{"n_layer": 15, "d_model": 320, "n_experts": 40, "experts_per_token": 4, "d_expert": 64, "d_shared_expert": 0, "activation": "swiglu", "moe_layers": [1, 2, 3, 4, 5, 6, 7, 8, 9, 10, 11, 12, 13, 14], "router_score": "sigmoid", "normalize_top_k": true, "routed_scale": 2.5, "balance_loss": 0.00112, "balance_bias": true, "init_std_router": 0.0268, "lr_router": 0.000988, "n_head": 5, "n_kv_head": 1, "head_dim": 64, "vocab_size": 21315, "norm": "rmsnorm", "norm_place": "pre", "norm_eps": 1e-06, "positions": "rope", "rope_base": 1000000.0, "rope_fraction": 0.25, "qk_norm": true, "attn_scale": 0.125, "tie_embeddings": false, "parallel_block": false, "init": "uniform", "init_std_qkv": 0.0269, "init_std_o": 0.0, "init_std_up": 0.0269, "init_std_down": 0.0, "optimizer": "muon_variant", "lr": 0.0112, "lr_mult_o": 4.0, "beta1": 0.95, "lr_head": 0.00597, "warmup_steps": 50, "schedule": "wsd", "decay_fraction": 0.862, "decay_shape": "linear", "final_lr_fraction": 0.0, "batch_tokens": 65536, "seq_len": 256, "doc_mask": true, "train_tokens": 298000000, "steps": 4548, "dataset": "wikipedia_en"}
Below are experts of layer 7 (counted from 0) of a mixture-of-experts language model. Rows are named router (the router's row for the expert), down (a neuron's output weights, with its number) and show model dimensions 0-159. Each number is 128 + 32 x the weight over its row's rms, rounded and kept within 0 to 255. Numbers have three digits each.
After each expert's rows: a language model's description of what the expert responds to; "comes before" lists some tokens at least twice as common just after its tokens as in all text. This comes from a sample of Wikipedia text that the model never trained on. Tokens count by the router's weight.

# expert 34
router:167133116140154168127124147136109141198126144100133154127137050147106095125115180142099133114103147102121178106093081069160093159135093097126139098109071111144132176144106188131057090151105169095181134133158125127127026133141114145136112145112095079112152183106116117125112105153144124104117143152146128137109200159104091122132101182121164097146105109118210144133121094081128143160117166117090101101112138124111098164166125094093172145119167090165143086062170083121138154089106122
down0:115104138143149132086130130141076121179130135062131106076118184081098099130162160085119157201130079178129108145073128127162147154078147196134043168157180137121149154129110072137139116131159086132146157138094155124116152139190180169149149106121131098158106160165098105193116111054108076129148150173133147186129099100117156132120139148161127062136101137107120145115121121177107151137119131085083202186115096136074118087151079158092121132091115102123072138119135055110127123067172142
down1:048140156149143133140132132153100125090170170135178085127115107131089090173122140117176126140081122151100093096159098108091140137199139163107132118168120055035161121059177143142124124162079173125104099126062098163091121127037158117183165119164144152080124077147129133152109175110113118158135155136093111164080119084130158116128153153167123150162058161201082082126150062097164206082098112169154120095084150110103097200142169116166056134168154145076135118182113146119086138130121183
down2:128143140159106096111132113123138037176104051153110147128160149072143130129159089090101055096126147081118174124125146125156123115173163110131105123130125113100098085107122120116118134143165158103125116134104117156104108109131151251198052146154140113148148101136066086079142146101097114142085112132086157140168139048143138142078105136118144139082142156109114098135117101153173048130135135133196168112122098149143167177163125121137125135129128173068148131158113100127153162176146115
down3:106112155180176119106139069154168093093129123109162123124121133162121162102159152143110110163108058116101162063106150103105159132113074129130146156194139161138154084016134147124167089135162191160079127095102100102112145137099156072134117091177133164187124091162154085162141166168102114114158130139147162116123083143171194161136103127140182114108139145127169132162149184190128166149141120145094114115143182126079074114140127132167067118195173092114094162193167101081109170111105151
It responds to: Place and nationality names. US states, countries and nationality words after a comma or "the", such as Atlanta, Georgia; American; United States; York; plus "000" and abbreviation pieces.
comes before: " |", ",", ")", " (", ";", "'s"

# expert 20
router:135140123120136109096147170154105145115118089128118153094111130143087027128121117146110081143132182135172140129068084116155100142137163093096155114101101083155075186158169102088062072155165126134115151160157117129098061139201110118117102137089116134146156116127081159102081136153124130121075128130128149166066118100157178215161079098124164127155098099097139149176145131080116148123107209066156102092100099179104093148123129101121140153100151125132093173130106129094160091153132095
down0:155142110102091089105130065132107108110151195189144086114118122170164143151156089118103124096188151158157126118098057086132183065176135162158122087128136168169157139121169122120134153128119102109138099119093083038255144117109159145186166102050153161107186109108089165122168163088097162179145127125091170158187126116084132111105105109124142180099108094110111087112124172127106128137130125160112128166149144105117077150158093119122151101092133126142101136152064162120104147112157137
down1:119089137188169200173147130144122088162127107178150137120155059113103089106176112132074137140082128144125090110134112200127090124125145129117099075173142140147145109071141099104117074133133089142138152147162121166153135142179132108121107132140092143156146104166098094150103140121085191062125057150098132161164141156116135068111171158177127127095098139103131133115139142222173161087129164206163162131111132171132077058125122142153101147083116144111104126124112154145068138119098131
down2:167090138090136169092152138194167036102172162152109220136129085151111082088111150147111090176098120134143176084147108130163123121139153107171118121108173120069151197186138137155119191138137102175114137203146121157024188166159078186115140170158087162128101099133135104110171153146170095139062098142098116182113087129162117172132186118128112170198085105162165099154134102152086102149144125119158164106125102143164144149115123131106116044140117109093062115099115123129129146085137133
down3:118179201118160134110107126165123068105117196076164133129136128169131130142160120111089121132166087058194145112153157245160150131080167154069135097122106120181136105158126132099106110175182122124129129115101136082050137136153200144081130143145107112160102118133135066138135153116158095102071115138105110155125169091140080117190175182081232065145170120125166148122178129141109140147105090115114109123141154072153159057159180186111112166124156142132154118064133077113128122126109134
It responds to: Table cell separators. Pipe separators between cells of tables full of numbers and scores, plus semicolons in number lists and markdown table rules.
comes before: "\n", " ", " 0", " 1", " 2", " 3"

# expert 36
router:137138126132144154058120137114090106178108092125138176156130148107165055150088138114119121131160089132106192169104166104081075134062030096088158145100131112175125150146115163122061117103115148144137098116129137131110110120197140191160105146126059121170136104141153192132180149150117150120112139207141104175111156121144179174177070145117123121103114115202139178159145120176138162103190150142121143099146093163079119134126189038101142135106137122090105115125172151095162082179088093
down0:070073163105136072136112135166164149123108055121121165120146129146118126099095137145138162095125144146158137175178151170058135133142113138140090128122135160120073073112169172127183100103110131155143134138105133139120152159179133181119113112113163136122149087111144127133133168108095112155150189149091110129147059180130133150136110118115031135120128140142141143126100111125039086097136081135147129124086154119128115071099148127112092157086157096164104180052055115135107110134094185
down1:162140082093092109140139080074139159118072092078137188113103109203102133108100141130114130140175124152142128185155145164135101049158132147097163187158130140154120058150115098111129199104127155091116157142070119076072153170159188140142085126116137093162108158150131146154057191138117153155089130108109107126110138110176117130129069108135122110123097181128133131123167089128201077178165123160092144118129170117152173142136106103135140121175115081102168116174110163093123125153096190
down2:137116106109159175123134154083120128146119078131184120146072152101091134130116128116173118074154107127136206150094154176081122106059138051154154130171111109091116075091107165136182116142169135118194170088069183087148110116173123127182137199111099164154175131147127129131142151090161190191104133121121122163128125120169078089129087162125118133157105117055113144096092111135124108087075155134123090150164101164066077167089109124112083147108181150170140116037179159076115112203122143
down3:113134156102157097179121096165127094168129123102124111154127102045082174110095175051102168116108106169163170110148123147093145160137119148167169156103098077107110153135116060116122104114175139119112077094141147152143128085056108146131094096152132098078095170130144157093104058167135143153132117105104161154096180074166095127154178102115114092118080178150113114148148113127105115182140068058153098158109087098171187137156068152086141126136131112099113075135091181120125083098139146
It responds to: Infobox and taxonomy fields. Colons, pipes and pieces of Latin or technical words in taxonomy boxes, infoboxes and anatomy lists, e.g. Phylum:, Species:, epit-hel-ium.
comes before: "\n", " ", " 0", "N", " 1", " States"

# expert 38
router:095134098173142145124109135148117140125114097114090126109133122145112079113082153139097194179119141087154138119128151102149161142138072156132163108089094070133148161158126083096102117114174108085119094096119119112102146152120143130156103135098111122145155124138129079092147052159185125167130114131169153142094119133138170133130079125103163105108131095084147138206132104176155169122118163133071155087119120117118139138123156123070143230140173118103102091130111162109139120109114112
down5:156102149090095111119054128121140176196164137070185072025071110086134110140159190036117177132098153172135159147118119084148117129092114180155116079172139099122164158115081087112131129145128095113136116103124107084197089074102135108141116119100095075077163095121164101130079133117135086135127083078122160139136102171092082064093154126145134099136103143112082104120107101108127144137102139125143124075087123126134148121107118163155200095164132138147093167097097141134108105168147106
down6:175076120088130083175160116103107130159168157102129101149133155114106114094138181097203122128105093154042166134144166135072094112156050117184148169121149186091143137146126186101134146130129099150138140118079112156139143107209103114150156122071129182150147128181049152128115089159161148121123118114095059091101134141157096146131187171109146102139071137104112149137092092126135138141149172137107116120125078108133124156104123186085083111121102082109136160137119164125102104117164162
down7:144174160172126108166202132067148141125118116124126156176115178082106162124086120086154152161125139119157107122087140134090117096092118158118190141099164128134151096089192164154100125120106159153203055132145141105057153088135161126150144124128167115128146198108164145092127141155099189111165160119088176103150108101147119154171111127092139035111184138133138085103114084183140110146047150131104100186126101112092104137123094216104112147109137092179079131168136106145109104137112111
down8:145116128175109089142133092180131088156106143085147204105169185092186096100158101051128113122117144165165146099107138068219157141171149128157137169116108177171107131122121051100089128155178152127163117164127180158067121153157173156156169162176086150143192114137135127130111095196149107158077129150142141121116141117162168108069114122146151094132146150133096109110149146101168123149115121132114115157103137126091136144127129115089118155053106176149103073067092141088094118120112075
It responds to: Months and years in dates. Month names and years after "in", "(" or a dash, as in "In April 1966", "From 1966 to 1991", "the 2017 election".
comes before: ",", ".", "–", ")", " and", " ("

# expert 21
router:099161123148144146113205121151076111141131100157088190192126091121137101170134215130124147181140138085160114157121096130161099116155065194066149097121111080084162121129164189173102137116112150106136120154088119153132087129180081124172081101152126156113161118138105114116155100175171102122095176118130125177127177101121152187114106156081119118117118146132175180138118088155146090112131155121092112029108122092097121138115120125110142176104126118160129146134171126116175124115081109
down0:115133133086102146217166122154176130164125138138084092178132162126155170115118113058164128103087130101157132086211133136083124151167199097118170087088145092099086147124129138152114151155143149086107116069150136144119119149115112148135150146156113111176106122129119124094156089123147098092125135127190133142147135105120113156120102124125116168088088143137140117176169113088140113123173109123115184127186067099021146082102121169118163078136153148078113134139137206212159111152153143
down1:091143138144153131136138164102134199151135093155091110161123101150144156126132057078187131136106128126175166142129176085164074144159108187073140179149107162086137132146158121091144155105126117113118068112107106162049159152110126158130138200066100116118111140138112155133112118072158133137144083073082139131062148139177120136163148144125220107110101139116127142129171117090057143171137095100127176135129133100132110185111158079126232169166192090073138134086078149099098182119143081
down2:063092241097125155142129147112104111127117096107106182115084164127062158108119125135098108117164140105167115196134117138111104144141146123066160095142174118157169128105115119104152153084160121119132160152133107137114200050144141062092141144176111122157134167166165133147147136129145137139131112091149065098108091132208175184127114126132106094148110073127090158172117140110082072127149114137076125097129136090184084085135101130146037140150093146187171126125139117112170102142127129
down3:081121121116176146184139120116075091102105125139084150123096171089191100097152117179150132081092148114133136160107174146208118144115114090077133129134118120115041128075128128107174071131125072154183108169123105155079168097121125151119173121175119152130137086076187179095119089164068157153103117080154108120134209161120124119143128097170182144120133134126127137167095151097115146177171098183095170168063103154066113103198138168143168091158145129042080129142156132095116122130116079
It responds to: Line breaks, place names. Line breaks ending list items and headings, plus country and city names such as London, Wales, and Korea, and "of" in titles.
comes before: "-", "\n", "|", "==", "The", "==="

# expert 37
router:151143117110160130172105115129102147185118124073141122105106131123132125080108173146165154140135160132111188108084166086102062181146143117105117091137079093150168169126148154118132122148197118093152093155144102135116106122109112122196141178124129086181122121153148139114145064158138136138090075115128126146119219187139144134126090175100147091113123122116165123179117088132139126177170140090100160092081110117142149134167095088109158108155148088136110109149101173072161125075121059
down5:121088105130144084095202138108156109094112131146111186121204162075139157138107113188108132119155134096135165110118114160123129118171130148171142082164098116121160093183127189114133134125224180111122122142106170136148182159181123141203141193113130130040095142170112098104109125132121140073146139157151147165074126104070180177152157129120182179114155125095094056185198058105156093139097145113119078075083109182125077156080058133182107186159091146074109104125153160162144122119145109
down6:162119129125084060141156138127153129122130156228151146170129167112130137123222066138189117136142097124075129162151121196105100129170195146152164146105114139185111075124087124112154104098167042172156073181146158181076075128139119092097116118158116190125172057141105125179128114091102137089118154205101132132112172138152157131130114126118114130093145167120130133110140128159117012176159145106125099101098181095140164103088140190145167070124147117107094134142148159154147108141080131
down7:129148128084141190126115073106156106100140153145125165142069087153145151100133171195133109139101106141111149177163149163139147112114111098083157131114122109160106097122172069131085102164154119120153181113110116096241109123141169064092187144147167125062189112138166116117111170095172091157108132121152077102073108134140169118153125113078121147108145097142169158110179088159096146192172167051158116131194113149100155152104166111107105119138196113108169115076151133119119127130151144
down8:103164116116162177131114134109114075190138137127085134082106119191170117160050137103090099115133164115099133126134131114130120102178123106117129122125080111105107163105155142083114116100136088045093192123123206121211138119149108115132151142134117100084145138089125126132097126159112151160156142120096116088180101096088131145183152086124104123077077110132104094176142122184092122097084172180132179148148131170172107118065176072167102156153153127194150077169180127177092145098119159
It responds to: Name middle pieces. Inner and final pieces of surnames, titles and place names, as in Phine-as, Ty-co-on, Strat-us, Los Angeles, and -berg.
comes before: ",", " (", " and", "'s", "\"", " ="

# expert 31
router:149130123115104104135148118144100159094167134160090162093132115148080069147126081113119094146151175129186165140061086102144085139127140099103164114090105067133112164164122112052075100162149171134144129153094164157119081178197111127122134169097136103155183129171079185136115140133108165109109087140155136150093123119175165164135053102084192132173107127108153121137162124099101129083127177109154136071088119144062118148128156080112182154098103144088092146146113095120156103191077107
down0:204113218136099146172088133089113106121091097112211152175155171107093093090099073066160136145097106132150143191147117167125150154106166111065144147115081095134089109174177143169207081128131165147147142161092122173207201126158122124084116091146078129132126144173113123119148134146137092131104166141155128147115119158151144125137154081157092107114108135132099103139163115153086165179117110110118154097192174085139155172113138195103083170154163080093148093115128098170167114180119176
down1:100116149101118119156151066126121108103119170117136128091087119134178125111138124115093105088098058076163137166091171109108147133133154088112110083110127085193129089093136158158120084095120126118137071099166064179113075070145113140184067150162133078185136108083098163115123075100141131103150153136199140138153186111125175094136124136139175149114075125182127126165137134104123110191131130167118145052127151114109140106132132083126138245103104159037123077105101153057159100125130115
down2:163159056093119107088144172157175112164144173079075103151139125127097108153172084048088110086118098131096155148112102147170117148146118170224105143082147145135109146122107181164112157109093077121162088145120132137144152134115145174147107135156155157134138168134146122171157173126141096146100150113120106170095100136128097094157132091107114135107156222160159125110141117086078169103142096121105084157115108140140170117107141134102113083157084151142097102087151113128150119178097129
down3:102087114130178161120083124125131096184173145116078055104096115054100111147121107080119171140092146152091113136148161088143106132167124108182069082190175154114139149180175139135147134144081140148095136145128146141176121115200157113145133165175112174188127152114155138086100138142086124131130133119104088152129090177152114100101123099175109127140114120146200209096111125168063104136094131181157078097120081119090102158163098151140064080118156118195151148114039140112103134196163115
It responds to: Table cell pipes. Pipe separators between numbers in tables, markdown rule rows, and "plays"/"played" in footballer biography openings.
comes before: " ", "\n", " 0", " 1", " 2", " 3"